config = dict(
    normalize_top_k=True,
    routed_scale=1.0,
    lr_router=0.00189,
    head_dim=64,
    attn_scale=0.125,
    final_lr_fraction=0.0,
    train_tokens=321800000,
)
Below are experts of layer 8 (counted from 0) of a mixture-of-experts language model. Rows are named router (the router's row for the expert), gate (a neuron's input weights, with its number), up (a neuron's input weights, with its number), down (a neuron's output weights, with its number) and show model dimensions 0-255. Each number is 128 + 32 x the weight over its row's rms, rounded and kept within 0 to 255. Numbers have three digits each.
After each expert's rows: "comes before" lists some tokens at least twice as common just after its tokens as in all text; "mostly gets" lists some tokens that are sent to it at least half of the time. This comes from a sample of Wikipedia text that the model never trained on. Tokens count by the router's weight.

# expert 5
router:156050149086120116150092127147128101161164143170109142126101142116101137109142099079150119090117158147084180109152127077145126114134217141062143085126162108125125074139088096136095165176137124203113078212116153147190162105153121136149151160126169131111160130152126115149165173100139102170173108183136101094098142092110134135142116124099156172217086127109156095082117077157145165182149133078124091081120122088194119145122132096151105141127112127083166104163100059152111153195136150130166119112102179099106094136155117136096139142105131063143121142159103158108117205067157182092153122125090106131150127133076166153071161134194140082158161107138115100137129123127159120094079159159192172150136153154131166146122179158169107094116103169128136125098083067124194153128170165
gate3:125148105140106146099036113132140123095096105188132111152176122133157160120171091129056088161119133145081131135107131102098114064112167144092137163174097130137079109107077164144110139166156128189121140127150098153152137137112110112144127195121147133092168148154152153162136114135137151144158116149136138097072126160173117135129131098135123099152084124165117136073106166162139091160134106117171066084128140150184129117173159123118143190098088148108164099085064132112145144168086182191171130171114114095159160114196092138113099126135120178068106165163056145088164192033119147084080174162137110159150131139133071090105103075122167141116122142112152120187044128106103149106127146185120161167144183155143059151142157137190150137114094197176101065141126118103146126130118141
up3:077145071175167154125126197039159163117040155073152137101071108113150123105133138165081128108130186126153119077156178099120142098071116073088141175131104101142093152155110109103103115192137097123125135105127142149106091114126110059128134147160106096216140120115115154122152178106158186114066142141127134128151146153158166158151119117136087133111131168142165134063130168146142162163122114123131100142110132145082125037135118150062072132157146141153181156184158091096092132156059090150136118072119132164127163111137122168071134097076113122120108181171137136038100104148087124158099112156150130161178153121138122099144128134132137120054137157110140096111126108122116085117083120082123096165130118129161074126107052131163130121107079099169056113142169133090158096159123103
down3:188075133141105121119150105158113133152095111111144151182136154134128091126169099205128129157066167146171093063119103090140067180150073113159081105159147147191126105136141161188147118116113157163141162143170127035119164067118092119118172113144153157127125074144102144117115086142081125088121155104138115179135128134073181066090139071122092167143121075075128094124079146123180096089131107096171145137128132146112111166143123113113188145159141112175116128055136070165106088120149158168104142122145149164100113167153121160192183105107103099090164181116116149153146160104089067194093118130126046115161108122096097112134123072132123111092187099112108195091097147107150148134142129138149081091072144120144133156168101102091125107180139106131074167106099167153119099144129088
comes before: " the", " The", " a", " In", " he", " He"
mostly gets: " met", " against", " Both", "Note", " local", " by"

# expert 35
router:159074125159086143155119167093106119134177100122112133110083111124166111114130160096148080152165100159113113101133070121150143109125181111124109065134211113154110068185185089134060149126108123122140088140085115137139122127135153153100150124125113162134137138156130087142204121159112144235157110204128110094118091105196146148138080091104103114185124135112111091136142082096132114178145152060119149117135125153208132160099085143124151130117099134005120097118134086133144130233125114140195133148143216084099140149116130137109122104132092098129131164137112107093130135066161187090154156131151081068122125161126104170082112124144121086142149123158086073124126116121152169121146146112169162159133127142181129118187189159132119047152124134131110116098109092114152120114124164
gate0:116163151059134186131115152148130141141110101104122083184142217019167086103166191142145144140162131146161135142109137081143123103144152148113095157154102137179134082117093097143031112102152161089141146110100119147134095150147082109184083115142088124074168136116144139145116098075084180174096136144129127121167134090115075128196210180155174119086146159142115145131098154096148157141141096099153134089146124099085141095134104105118192090109150139138175112159189126136167150133150173129142110190128131175169134139110091099110104127151150124138200139186101113134113148122144165141144083094128196161124134115169129149150081162133138155099111093128074130112096149108139138145083107103171121082056178183083089090178137097092155165122142153176149116133105126083114121120155202
up0:091133081176136092147137132095154154128136150106196135114088035186119145162140090140107114154100127106076096083156095171147095148130091099124141127109108107095118187142152164089232179189108127129130122180183133149115155056121159127050143112095138148130127133110122106096128140217099144107164135140090110187107161143139158142097058102126095148186096135101157092107140140141136055118099133167096127160151139147124141186152138154119071132099121131087126121121045147130089125119158105169096127094130143078093124112102180110186160138105107139149054099105157191137124098106078094165098096139117053112126100181083124133065153096121156081164150154115108144130108063110143095118127186141145147201143120084191106121147159157172114097149122134097131096133128130168098119108128123
down0:089150125159155158054113125119168098141101119125105110105116113051120144137168125172114113114087132086106110102117128133094088164159152162098178199120114107125153115071056187142122115089149169104167154154147112115114112110150121081118106168116089112110087154123129110130105135133120157216109187132104159140153148107131099099157145216128155190145105149125108109118093127124178166101157131175160170126156103081145129136115177139177115096147154136133166126107111154155151160133134080193071076167104089146169144114133104121141162171142140124186148085137063104108099148088137146206193092114084140134163178144016116119204148102072124149145099177093124124111150105126135148141062081106128140111122155127127115140159118120105142132149166178124150124108187002146138111126158133
comes before: " |", "–", ".", ",", ")", "%"
mostly gets: " 3", " 5", "6", " 6", " 4", " 8"

# expert 3
router:127120114113102120123110119137117136116113107156165170133144087145137126100111105112155148130126142142131137127138108140123107187103187135136138035064171110088078049137114052123103160149162127169141072167068154153145122131139146112087162140166154140111114051139120066119148157126122163187140171239109134039099098158154121105130101139167158139142133128137128108084097107133130131167128132120094140097108157104167115126155167088149123170117137137063134084091137088182131096139129128123146062116098120154109101139197144132153116095111100139193125118133120110080090147101167184119147106083094144110124139110104150184059070204122142143176128107153110092138098113136141144070159139132152202116149150121148172168157155142160082028167124130115135115116088013128120139120170160
gate0:144166142091115168118087153157096125096098082137173116161152084120125137114126109118142087106104136125099099112138198118135102131101126093080074094144136155090065067169124153200102122164082136122141080165050137119117186111157120124143193153072154184085040130180077103116114105095134061137193148128120139124119098128119114060129119166133140142124146076166116132151126079070109105101065127135112162097073099144163163127153116077167104108144107157124131168155186116158114141134165130118103130160095127092163107120143133169142176078137134143080168165086114130143204113140181125111120113166155154126133118173124128138175095146111100083132124107148104125121089153155141154152100090136129206108132108128141149120104062148078159133156204139138065123062190130130128130055140043
up0:145184125125127121054072128114105109091118091091163149133185146123120144129167088147129142122123141123083099135118201158163116114129115087107131122142156138096073111139156142143125115188117115117057074105104123100115118127131081113134214131103124167107058116144067155088138114142124059141146165117083072133111070182087169099092137136138128167133157145193097097134150128071108095120076102150141175123124116073127110110144139088160083110105122183142081188141125082123123136112171123118160102113054094137175132105146143165111128060096174131107132130110085046084163129128158140110114101117142171153133157133140117112155102135143123094156140149209138120176130142121149130119098051095129182074134068136179154115111025141101140044136163129104052139118142110119093091083099135
down0:142173159125124185151102092184152090168112126217077093121116147139083083153173170166091157143108181098163100140088122166164100151067110156097154164094073115116128128126089139118126089148116122103089206134115107160143123103087162111103099093108121132154159146122152168117141164114080173116200117104143178079134122113134165105125077170106142126143132078100110186114144183102203114083151121104118058100142175139123140145107159147117070102162129135166180138086113110135090094032126116130132120088180093190140088135126116119125104115132089114085122076091129097134119116182161128218137170139166101150154143126131123119133151151168137126114088147127148166095117135178118177142086116147139117189198115205115141136195094159116128091057115165109110169141128113093139095140102167
comes before: ",", ".", " of", " and", " in", " ("
mostly gets: " University", " School", " government", " school", " company", " station"

# expert 34
router:132084129129123151134122176128144105093123184188216108182229155132125132117087149128158109102169126111089123155151103127117172188165215144169129079096166111126127073120079079126077158150128067131147139158081120161231130112166154075111153137108163142128181103173162131119117159130148078108136138155151130115114111136153140093173123087141118136180115141121142093100133075165101150140154107114126143113071167083156132107140116089144102124110118119053098072132151086226172119213181191150151110153071155075129148087184112138120115133168106110133081149146122134082112136110154186085140143183104095118145125146082157160109162149121153116148149104129125103143149102128159129119131160100171155090136153091096172167117117131127095123198138146118134100121105083167167169121174139
gate1:154106076113109108098095112117135106073156145119148133119104109144088119153168124112126139143061102100112123167099096130172138111143121098091119138144082127093154099168153139158121166157099144197062166161143142204135148111125161121091185170158093137142121126179116093175111124119114095127146168115080102200151152109155049115107110165141090191072136136165066122122128087165168152179175123149066115084110167199134107132131094182095167153087153130164161132136148133069161133149097161154106164130102097127148081163165123129138109122076188191133127145139156185077099117124126060082101182118083149124126173096138100088126120108163076130108060128110122144138136157169104127077111136151153119119067151109110170083093172162147170111069184138147133097094174116051175165127143083
up1:108120079127021153079112146108095100093117147135144161085087079134120099084125151109071089167130131099085166148113138169124114094164162156138087116092156131147125192095187131100131117146136145138038129105101141168193116102158222107143213189134110090129135137162090068109116125157098127141165118098120099109127150108154104127116065157182088152064073125181106095092144123151155114148095108078109134097170153140184152122121136135181114111101115168134133105086137129151178158148116119099155181109160178136123152123131083199144133208091172163113129139165095175116129110152091078096104151100166104131179140063108119151157143117122058104171161110112138143095153157115097136098137094172124083145109083108156066079146138153149123124158177149115090083153149135121146141174132111
down1:116117101151120139124129038098157098169180146126160142128102147147181178087165067103150149103108166125050098112145092108105083115161089148119112122098131136136114133054116138122153107143113095144107130168161118134122147112184154154126171139157174140159143151119100103153105154153084134044094099099128104157119096155175112136101076128134132108178127092108119190126126145113145160122170104142112138110034132166134081159160145103118142139156131072159151118142163149145169120122122211165129142135117136074158127105123141131138127082078184145116093113102102106167088135156100095159158144214096178120183137143124164113161197080119098163144155134052150148178088102195116130105164204145126141090114184153135141102081124156114137170194154099106119072123167203149070069134170112
comes before: " ", "\n", " 0", " 1", " 2", " 3"
mostly gets: " —;", "|", " |", "*;", "%;", "\n   "

# expert 25
router:107035175084074103132141126090104152116142097185177141110109126116160111120083133069126129118124137092100140103157086097152082152153161127093141075083173126125111090104110101128091135109139147143143096188074123122203160154145119099086144129178113157079118110120146094152137136148153106146160103248140164144136112079091124131125122136090149103145135136154145091096140071112123097162118100111122127085139104112192131151148165115190138123101178105070135060157131120129161099237144144127138122126120149086132117139127129129104174117116050110147115137127105136121134203063123129123170094119091102121165144122117097107133149153103175113205121113107096122080116143135109181128102212123160158140148163158170159121184126152130126045155162135085138144108144096139178173087221172
gate3:150089121132138113142131151126169195115160180151178117130157124149131074172104149133117161177119159042157120169131156166108091159138127104154110115142139083113113119142141146111112159107105096112151021138112194130084124145156146098125123067067115147103086122154197092070198199117130063139105180142121112162138129167203101129100130140127162078086108119098171107153113140141111122124113125125056151131137123106124114106130118157130128130104112165098117077108167153052124157111138103116101115092114103126130144108148072101151173158188096134138115112133095158117129118115177188162113119108202124096085118178191122163154105091150153109133079142169111098106165130195090179111099167077078133161089136069147211162075103099139130137108171146113169163148150101057138127130150079
up3:040125047144130201123176168090165085148136164159146140099153125073125142083069146156175115076135174102119164113168162117128117118137114121102127130131203108173116128118191131082119142081135140143109110129107118145153084118119167061165119137111155162135164194079029136153168090095087163125173177116133092102166143175123125151137073072125150124128068140102150163148177150144139147115122075153177083148109102141141188069152152115177120131147140164161128118141107049078160118141140108143136120131114086139177118129107125125095099124119100155158175167137159131144159124166113118119089132126179129081099127138128182160082082091130074129106089122130105109083217117105181134096094150128061170072122155088190118115167146145169105138101123119117099112065120136090102118106137139
down3:166085072172146082167095115176138144124112163103117134200146075108125081143109185128098094143141166113118138133136111149155153167147169144122111146151144126171165169119137111104142161172127104079140101141092119147152085100138155204179097098073108147100198158103113197090139068121084099065153135092114147058105112071119128145133114116133101158187162126132202122100082205142138119106159212144087105128176157126174058132089090138083118107089161130096183131126098128114150142119105165102110121103140133106051116131094149106136154132083118158123163144148149114100107085112080164114134164102135093150084094082128129093085094164180159122127075161125150147092155107160175095125090084126114156174150124124184132151053111121169177129129059086155128112133124167061100156119117139
comes before: " the", " a", " he", " but", " his", " it"
mostly gets: " 2002", " 1994", " where", " when", " 2001", " 2004"

# expert 74
router:116093104087120151127049160101088114104159166149144158150172117153135098127087164096111147088138160149087134164141108096119152167078199144132092110113129111118141081122100077135120140113127096145142140147109138155185116071180169084111154177139204148124142133203154082102168170117124121144172122160153105086112120114172151110148092105120175141166125098195157082110132096125164138227105127118131096076109174112168079162167143086127153126118133094033120093080129067163139136167152170132127137202107171073131150062171123116123135093124133103156118129182130152141124186083166151128113127158097115035128167095097153172096139100108150091170138143098113083058119134113088138100091148132173138081134175079158130143112096159151086085123110170132122103119118091159154166158163129
gate0:178180101110119117194109121108167109196125144175080143136130149135077175088135124115129145166104109099188158102098102058141149145173114089100063107132092142109108109165146081170100182159127123132073125173156104099157169127167129168133184177130108182157071096143113072150153151154141135123082157126096121156197127187154116189140101104146101143087126128106180076140101141098129151190108150156053141139111139116140143149117093129138112150161185161154112124122218130098079187126146117141135163112129114143166169168148154062081112159108136071133087158131173092116089119180136132146166150123152128173079182117110153169073153102151100159086140185175150163134172119108157078124071142164172133169102117169118087093106158155084175123142133161140142128144162124099176129106131083
up0:167149091088095161144152166071069113120098111097102128110133134094099102135130141137138107082129152129099077112114118130147185143122131127136128106139128071129067154170134113062116177181147105191117083132146137144126124135122084091089116122129129173157181155143164070106134183100152161122115116143085146191088146095106110174178110075110166107151096137145123077168135128125126159188116114080124117152103158182064115083132097122212099129124169151121130098167122113103103179181154121123091051126079174112055179140124148186143093090059165124144154179122157108106089177109108145137089118136122120114125154174154113126083097136196216145110109131099108137128110173114154064153138167154094073117110115174115112113143140162222083125142141136116116143135079099109180180191141098
down0:127115087159160114133114109174153144113211106112087118097128110136206106107146139072194110141162183117124089168131107096186096130123090099140139121197131151106107147105124148135108143092083069139067059090177137149115120141080132185112148153150143127137129125096150186126120069112118038100148121111112149089101132162164081062084105103191099144147066111184120137137151107119115081120082084128167033086134114153136131171122110159069134126070128137116144152170083144203134132116120146103112127151166118139093136055172052105103166169126149109112079132118151147139127071099170151109147153109113141091094091140103117139083124080127078116167155116108145153113121102170129163109207123094096180062126092155102093124169123118148109171139102112145153097112139112079121090132086121
comes before: "\n", " ", " The", " In", " 1", " It"
mostly gets: "\".", ".\"", " gave", " placed", " achieved", " Despite"

# expert 42
router:143104143099117092127094103115130151116128175167127158176128121159138143087120142133133140122137124110179188117118100140135117160131181134137118023087142103115129085137105068126096134150161119161149096168080138134144105111159133114108169131153123161109131083139143097144115145141165172179153174218125132140128120143128110116096096116154113141120146132153116061061094133152124144165161125055100174080104135097164114122117107102140140191092154151122112098095119086124177130209121126127126109127120090134138107129180109093158185077134098173160121093143100106095090189117164165126144096030106139060110172144077127161058072167131128150125143150135092069147147142117123151065145163127144134148128164131179179140142150140137119046189163156105120119099097038143135255116162148
gate0:125126160097136105162151152192152128080118195137150197072066098144158183161157133135071106142096134158163118163159077125169168146146130159171081119126140098150142138157057066135157113169219102149122099137144173103098125152106151160147126174102184105239161096117108139124130126116118101130112135114148102119122119153091114154128101060084115111135094151150158125110139065159119179137113175089139134144091103110136131099132074168132166150107085121139133112086163094122178166192161119133154144102101128157127030101180098131145125152121175127111071140140140098168111161144123150130054095108105142134161164137139150120104135123136140138095170138171142112121165120134172166171155174039186100135116153106137094089113132178217099141151121152104139162135137164166113214119130113
up0:131162181064123080190140143179127118096112161133182177104130136175092167150226166153111129158137115147189106144129122139182124114155103082204135116139124114130174182136100151119175106211167095119102061142125155124068117172087124203084105150115176140208119167088135154097094092128156106082114132064155094154155145132066093131090125091122105095113119123159123098157108122143070184109129138068139143124116114108095115088139061168124153176120134130145120154120132111121152164133102070114155175096122089160154075138117092098171160115106155149086077162104112042177093151121160128116103123065159169068128112135133116113088103147147136138060148141139167110148096155122163150169147132106149117107108123087137118077115145128163104110162129100078128137145124184163094166147092153
down0:194090119153111163075151138150143181110157122116113176106131117185152144152115110154143134102049124106121085165141115123131148157088117178114198167151082111099123083173166132205146135121152091078166126113118106106098086132122111142127115136142164085123072129115093139142090063163139076100108117146154077133111105109094115102144171139130153147075097168205100112084159126112134112133109136208138097085174093126083079090069133112165170085129108125120102163146099096079088137142172156116103151192133173146188166157133117106141079154133141151117141115149160161166173170115106089143087081126149191147090157167157123162097044197069206098090135087126108087180123133127132095122170132084114114115067125127105149155158131118138169129061136091132149165123117147121069134159166114
comes before: " of", ",", ".", " and", " in", " to"
mostly gets: " film", " game", " government", " series", " band", " building"

# expert 71
router:111121172147115134130120101112128113131087139152117170132185146139089089103092230084078109105169141105097141118163099114166142180138179144102056084093138094128102029095072095152078212150146195138166134150105144102155069157175165103151167129141165140130154121155113102134122202118126112231142160150139100096074124135169107116113122121106180129140112139118167143092123112124146108182134103109089139113100137099183112149116127092177173170084133057070148084130117100124150107198114101156121112146134133118136152093163130082132114113162121148151131092138128110108140158082121124094165131154120077094143094120095136120135184119113155113164136115159089079085149145080116189074078150130138203128143138138114118152127132147140140055131140171084137184160168088142129149107216128
gate3:093151145104154124072125145145064052122163126123129159153049167076109125086107134134131141154091151141086146160183124087089117162075141177075135142127168109107161105151103146131119174045101157118151177152147124165128101110115105118106180121167194099106157130068068106133124143134172102189133150159103130181163162146165132117071126135077123136133122145144127131172160135100152113084121088200156096112126119132205155196069169136178183104101165104086108110130092119108180125148112145119115102128079117111149130087111155144077109105170128107157098118196160146112141109113139076113106123135105149155146089157122146186100122090082087096155125096065073168107154136111089157132093091143098120128148192143122078143132107074138193108117130100150164112121136110228173095085166141
up3:116155143154153088142108101096130087142088098127114111119117115115126116146186172080139157115076125152149073018103060154194165106119114109103068111167132155099108135157103160142116161181115122102122179099103104152103202146142128129162125091110112101111127150162157173192126169089068069080159102094146144100026123163084116123137177146128157115192134177116119132109133141101136141168081132141082188189126110111118152130083175129077096098141175177146145123131146148168104111097099130134138084119148145205114136136177133145139132121116170126135140149084120113146103156134112098133120137130100094079113130170162135124196150121147137121103112145093151115190133112086160104067155121096158183166122167150113143062115081130123087099185095193185131200117168132077091145133071104
down3:147080189130156157114105153165126161102203132138116188134157120166126187091150110147118113142128148169084156117152153125070096149154171176119149090119093099122207123134139100081103126147107125136124063173149088166148142073113165099139115132186126126152123132118120122108083147134136111118106141111086140119045158102173080168103126072139073122111113110158081154113202095185116126095128162083122136140152102150129144163117093197065139113184092144112064139147145168126150163077105224105156094123138112163082166156145132143123191162118074117101143129145143132137128058154148163118131091049147162105104084089094112118101068105110164172114114160137103145114144109191119122097126084183050126141142126146175139129102138134165185153115085104155145115133108058147126166079105083
comes before: "-", "|", "\n", "==", "The", "==="
mostly gets: "\n", "″", "\";", " co", "\n\n", " song"

# expert 28
router:169087150092129132128098071092133171176131139187101101149152164117148089060074151112142163108131129107094189103078108145107138164111227157122106064117116152118101115100090063084045168158140153134138089150111105133168155119169156150142121144127125134129160089166111096159155145138129133179111127185130165081125111124136138170153136093105130185175096147115122132125162064124083135132161128053111144088104075127165121152122094121150161163121113101049149088100196101178161175186144135115148124187099153074099091128169118096131137090148083114162075091162141142077110154088172177132162152132091125141122163127085116167111143147127127139138166171181109075081099081103148166123117112166145194144139151112113159188141120146115067119138153128133082090111155094147151171072174147
gate0:090192166150126171105083144150194090112179206108096093123090130122092128130137127171130135162119084133096124164078089109094114090132142188192109136132109182141108117150186128148140103034139131134168157161121123081085152048196124113185141073107149124134154102156128105160118148092133099143110110113119130140088113124129131176115099095128157068141139187155148132076084197178122095169125101149128136163097134121115099114137129153061080149122122119108122114108168138142075118138154106195162135161098136066103128094149077152083123140168134141136130125167110100046067119152083149177089199146137102154150105133139112138155134134172089146048166148134113131153120112160159106131112147165171097099069092140141076066139098142155095105094103165172128120117078128064126101159125072
up0:186102113130155128087105113085103169077120090063145121105153175107137145099131080095094056134113159179080083126097090188113159100095141116181086124165179072100138108168103085101142127113099097129146081101110110175141116103150111148119135113100117163121088132166147112118202093137094154143071163144133090131098096161143124128196166127124129119147156161201068108140164127044150133150092098138189157164108168122107096134071144066149117131132134152091111111114142143135109081163098138072119088186145157169154161124115164188155093131163098074140170095195114108125111156168098099114141193145151094117085131074120095094130123098128124121119182166132100163128104106081128115165146102125153160092146138138105052114119085198182119106152157135196116147134151128085167136211125112
down0:137149090150147128159211188136129061117139058113106088124147082166152128148212104104169128155112151153163104102148103093105116122153134140058143123070158090118054055129144099197084197107065158134159122105136177117115181166138105090098181115137099146162147125179107141136173114095118082087086136185115138110130160105096094164109126113081100141147098100097100071153120182120089179185166120141134078114149102103097163183096157115115103140145172109130090104151140124099116121095139112080139091112110119217107141126153154112102131173150094089153143191100113070154145169123101133137106171183149146109107085153182108118129139128149138106127107069154156145130102126182175098096114151185148137123149194168099097083124079130135125130176142117166129128142123157115138118189163078
comes before: " the", "|", "==", "The", "===", "%"
mostly gets: " all", " most", " many", " some", " among", " people"

# expert 14
router:132127104095126136160078140086128111161136147136126125094118138121115105097119123065142105118132157116133194082124126119145122140125215123084087108125180110169092073094127104162055156110107149128144098153087100135151129181214199118138127124120122119089147100133122088172150147108145112219164116227154149109077139113166166172159159050122141094134134157096124107109076083111117159129101103068140135119105123105192130147058084131158135122141110122032140123088147085168082122181141129107123107139144177145088131144151125120107156129189081092161103173101126131141129168080112151074144140129141088083150118133089122143140150167112101106153158174142121098112164104073131108139144144098205165143144141177110107136164133138133078032155101144155132168114070057156184143115163123
gate0:146143086119209164116149150149143113131106168104091168166116082096145065113117177084089085086164150119141140106144148045180148144119114113108152178138076134108133135173139105156102107142144131062126165140125131149168081143156094117115098139082105149076111138160156134141038099084113148145126142085170180114144095108189120154153107170134146104094138114148154150130095121199191140116126084074090186143156157072169124144112130142103132144145102128085161170167108081074164152211182083168147177148148186082075187085081136109083165078177103130143161136196135138173129128183102121144116114151148129165157104097170140153131146159107136136130083109101150126160094154142060108148081116093178090110110156158125136176158118151119117118131194129121158148092171128084137132103155159
up0:189129054141198155177147145155143128187143101073112158152095136131089160104101101123193122157133126162128145090153117087161170138117095102121164098160117166149090168188137139137094104147110180156170144102119174140124114146176192165073124121136144136162090088160096137102093119094170108130147149122160171104145127103173066141146181164210123144086121072115135143136163115152128162153085172092138140108160123125152160113128119206078120121171088146054140153125110081116175170163101118124142167149162110171112083152087143093138107112186065114156103156113121145127111109122116123148157174140101160119144053117088110079118146148146110175113163143134139089146088137147051084205138103120166115141127132165079154172107123120168048083113152192137183143094095143069153144147114144
down0:148105205083114095149161117162184105144176131152171165063102093149128157191108099182097063181148090183201117126092088154119119108098092127140152147093169117085112125111142112136137143141127186176181075096092144118123179087115121089102142153092107122146046156137114104117127138150146161096108081111099150188094134186147087098150132087113130166127116083155081105119127135131144145153107132087088167116212132106131109108126103158129119120112104073092119117104169161128102143076139120124123145102161101164119122122122152114134154094180096182136181101163089076148131131134082108123141124100130157096139101133156077186125078171057160127142174083191147062116065084133085098125123207107148090130119101136109141109178138119158113141198105166186123101106070117161169130160135150
comes before: "-", "\n", "|", "–", ")", "="
mostly gets: " 2018", " century", " 2024", " 2015", "′", " 2019"

# expert 31
router:148120109113125097127063189066147136141136119121164099100090098133150168110104154120154081092177138127124107113187125152137141120129174119096117089141146116139088058143156056096078190112102142134185127189101105159147155129174150115114160114150165173105115103155139112164081121150170146255159144186150111150131077100156157117148101122096163136162089148074144087127118126136116143197116140074125137128116104119191165156125117133145113163145085088033178071124109091101147148185114080103148115116106215119108125157114156110094101152159100097136113136148143124079107140112150117082144153088083121079128123121118087105102124147158115112167161133151115104099141126103091121103109131082181192189144141159145118129124147142192127065162092105112132109136114058144199135119139134
gate0:110142133092131124145173139139153144070108156131121211138130085170109156124136115113107163017139118100132152124176110181143053143117147119088138084150074139122136107130128127129076193146144106204145108136158116180184095061089157065112132162154136100098137113165173154072117146162064133100190172150155104102080141123181150106086134111113133073075064161144085089088121147133169136121163082156208126125059135157171144110142155137109110137076133143141120088118145144070101124143140177151137135111195121165117154114136091157139158155108126128159120127175113142103090091173099106146126163119120126112147126150113122107074126136121061121214113146110117110046134141125157159111131075094168126112119179074125195087116147109206138161170138150150114122098109129145133091121163108
up0:151106073170117159079132119116102129115091135133113086127070108126134044185193099193114152098171133107096152152092124169146137158114128146174180183062080108140158112153131138090189121147114144123089150156131158110144123081154080155111080158101165152119177110084175190108138118097074153032092091112094139143158093155117131113150121085157185177136142154097143152155123125135134171143125088129113075133113143176078111116166091077101120068068116124122159107090129128140173142111090130186096176160106107106111123101134133128108092126068124170187119143149174145128143126133184110137105113122125161178075188126062134095090099143105143144133114059058097180108118082161121094104112153191119102163150158117126163088146156113109139135083109142120135091182075162157077114137092151
down0:115149128110141114116171148151157111085114134144132118170097128126169125157152136159127116123164116129130157141145121098079108153094122185124135066142107175139135107139116199052173108114139092135138153139027150089191151115140092113120131155134176071075114167125128077109162121145155125058096070124139157068164122086126112130122121128164133162156085155151123159140144092122188184118095119193154127123083166144115073129105108129127171113081194139155098134159146147093162160091130149178128195162084094141169147046107090124180109095147183030139106127131140147178072127139140173124138134110130101115080146135099161119140201113168152143198122092133134088141160152182073187115131097136105128096142121136239139074134154098138119139077179160155117139140114118136148136184145142
comes before: " |", ".", ")", "–", ";", "/"
mostly gets: "K", "C", "B", " K", "F", " B"

# expert 10
router:162056151133080150142086159086136155122174108106150113098123123129134140091120152089123073137148124146124112127135107128146142099118185117143120094110199107145120064176164065129038140118101133120145087155063110104125087140138138142111133122158097179129141120144112100152190125124138145241150144197154115122148079110157150145102094107080156110136135133094132071124146046118115117158170135076108165133130103156222123138117083125137116161145103099032099092140136081146170103228125119132165108152142226080110138146114126154107136116103081056147086158139114129105121133077168147063145122115116110084153106139107084112100111151132108117119147129171083081129129124110118154081144150125180155148116149154152147113207165119102096044134101141101104112108119084121159131081132148
gate0:120119101125119097098110105128106155167174115146140060125115085173098148113118185146098105153134169124128123165108116187129062114168100156157153133114076135117191139128147103107127131143142162101105113064163147121107153150127075117146147184171085173112113120096131112129153068147122154113145078168149125172128127148093095194113113142088118093086110164118153063124152135132148134089112085122122131134153111134101174070181107141098092164046194133125129144101110127114160140066165111119146120171122091109175076074112138113163193130089092122134039138121139188168137141094076118136085138086149146091136152239084102076105096166117090176151074166118147142166053096100141136155142145099151147127146185121122169112136090089134110098137137165097158072171107158099042169121125164
up0:128090104128092139106142119119129172170167124163166052110151068153131157109145193082127097129103153141161112160092132152153078100173100166138148155139095145104209159145145120144123113158129158103100124079135135126120134160145094120158140202163106148112096140082135112161150084102163134116123121194157172177116098116087122160132104163086154097069090153119138131134139100155143138090126109124120136130175141166112154080205068090110054132074191136110118136086132176105152134101156089073125115182126139132115094099122114124138220133081101079126040141123086145161134146063099098104131153088164169080174131177075084081157109132114090151149104156151125167182076095097118136161140133117122135107172194167093153110159106118141108075129125149088181066148108143076115168073123156
down0:162086144145134137094133150108141124138099106135079128046108178129122077128122057119138104113129128110159117109093113179168159130124100148132074190138159130141101206114207126160123093149086129165098147136126088127106111080123101154132129122088126135075096072116108153084092084128186102071114180086127219122137067102087172092076094095106200115195088135163141151140108044106130109152144119128086132142135148116127133126120202134111137128168123127186027155104138112170096104144173079096116150069125140151136098195088111121089148130146135142139151096062141166151126167122161116073121123192145103082144097082082117117155095110118119111081169113108112137131141163114145131136142112123123110175076123200129155147096139123123134112173142089129100215111113162142134065140134129
comes before: " |", "–", ".", ",", ")", ";"
mostly gets: "6", "0", "4", "2", "3", "9"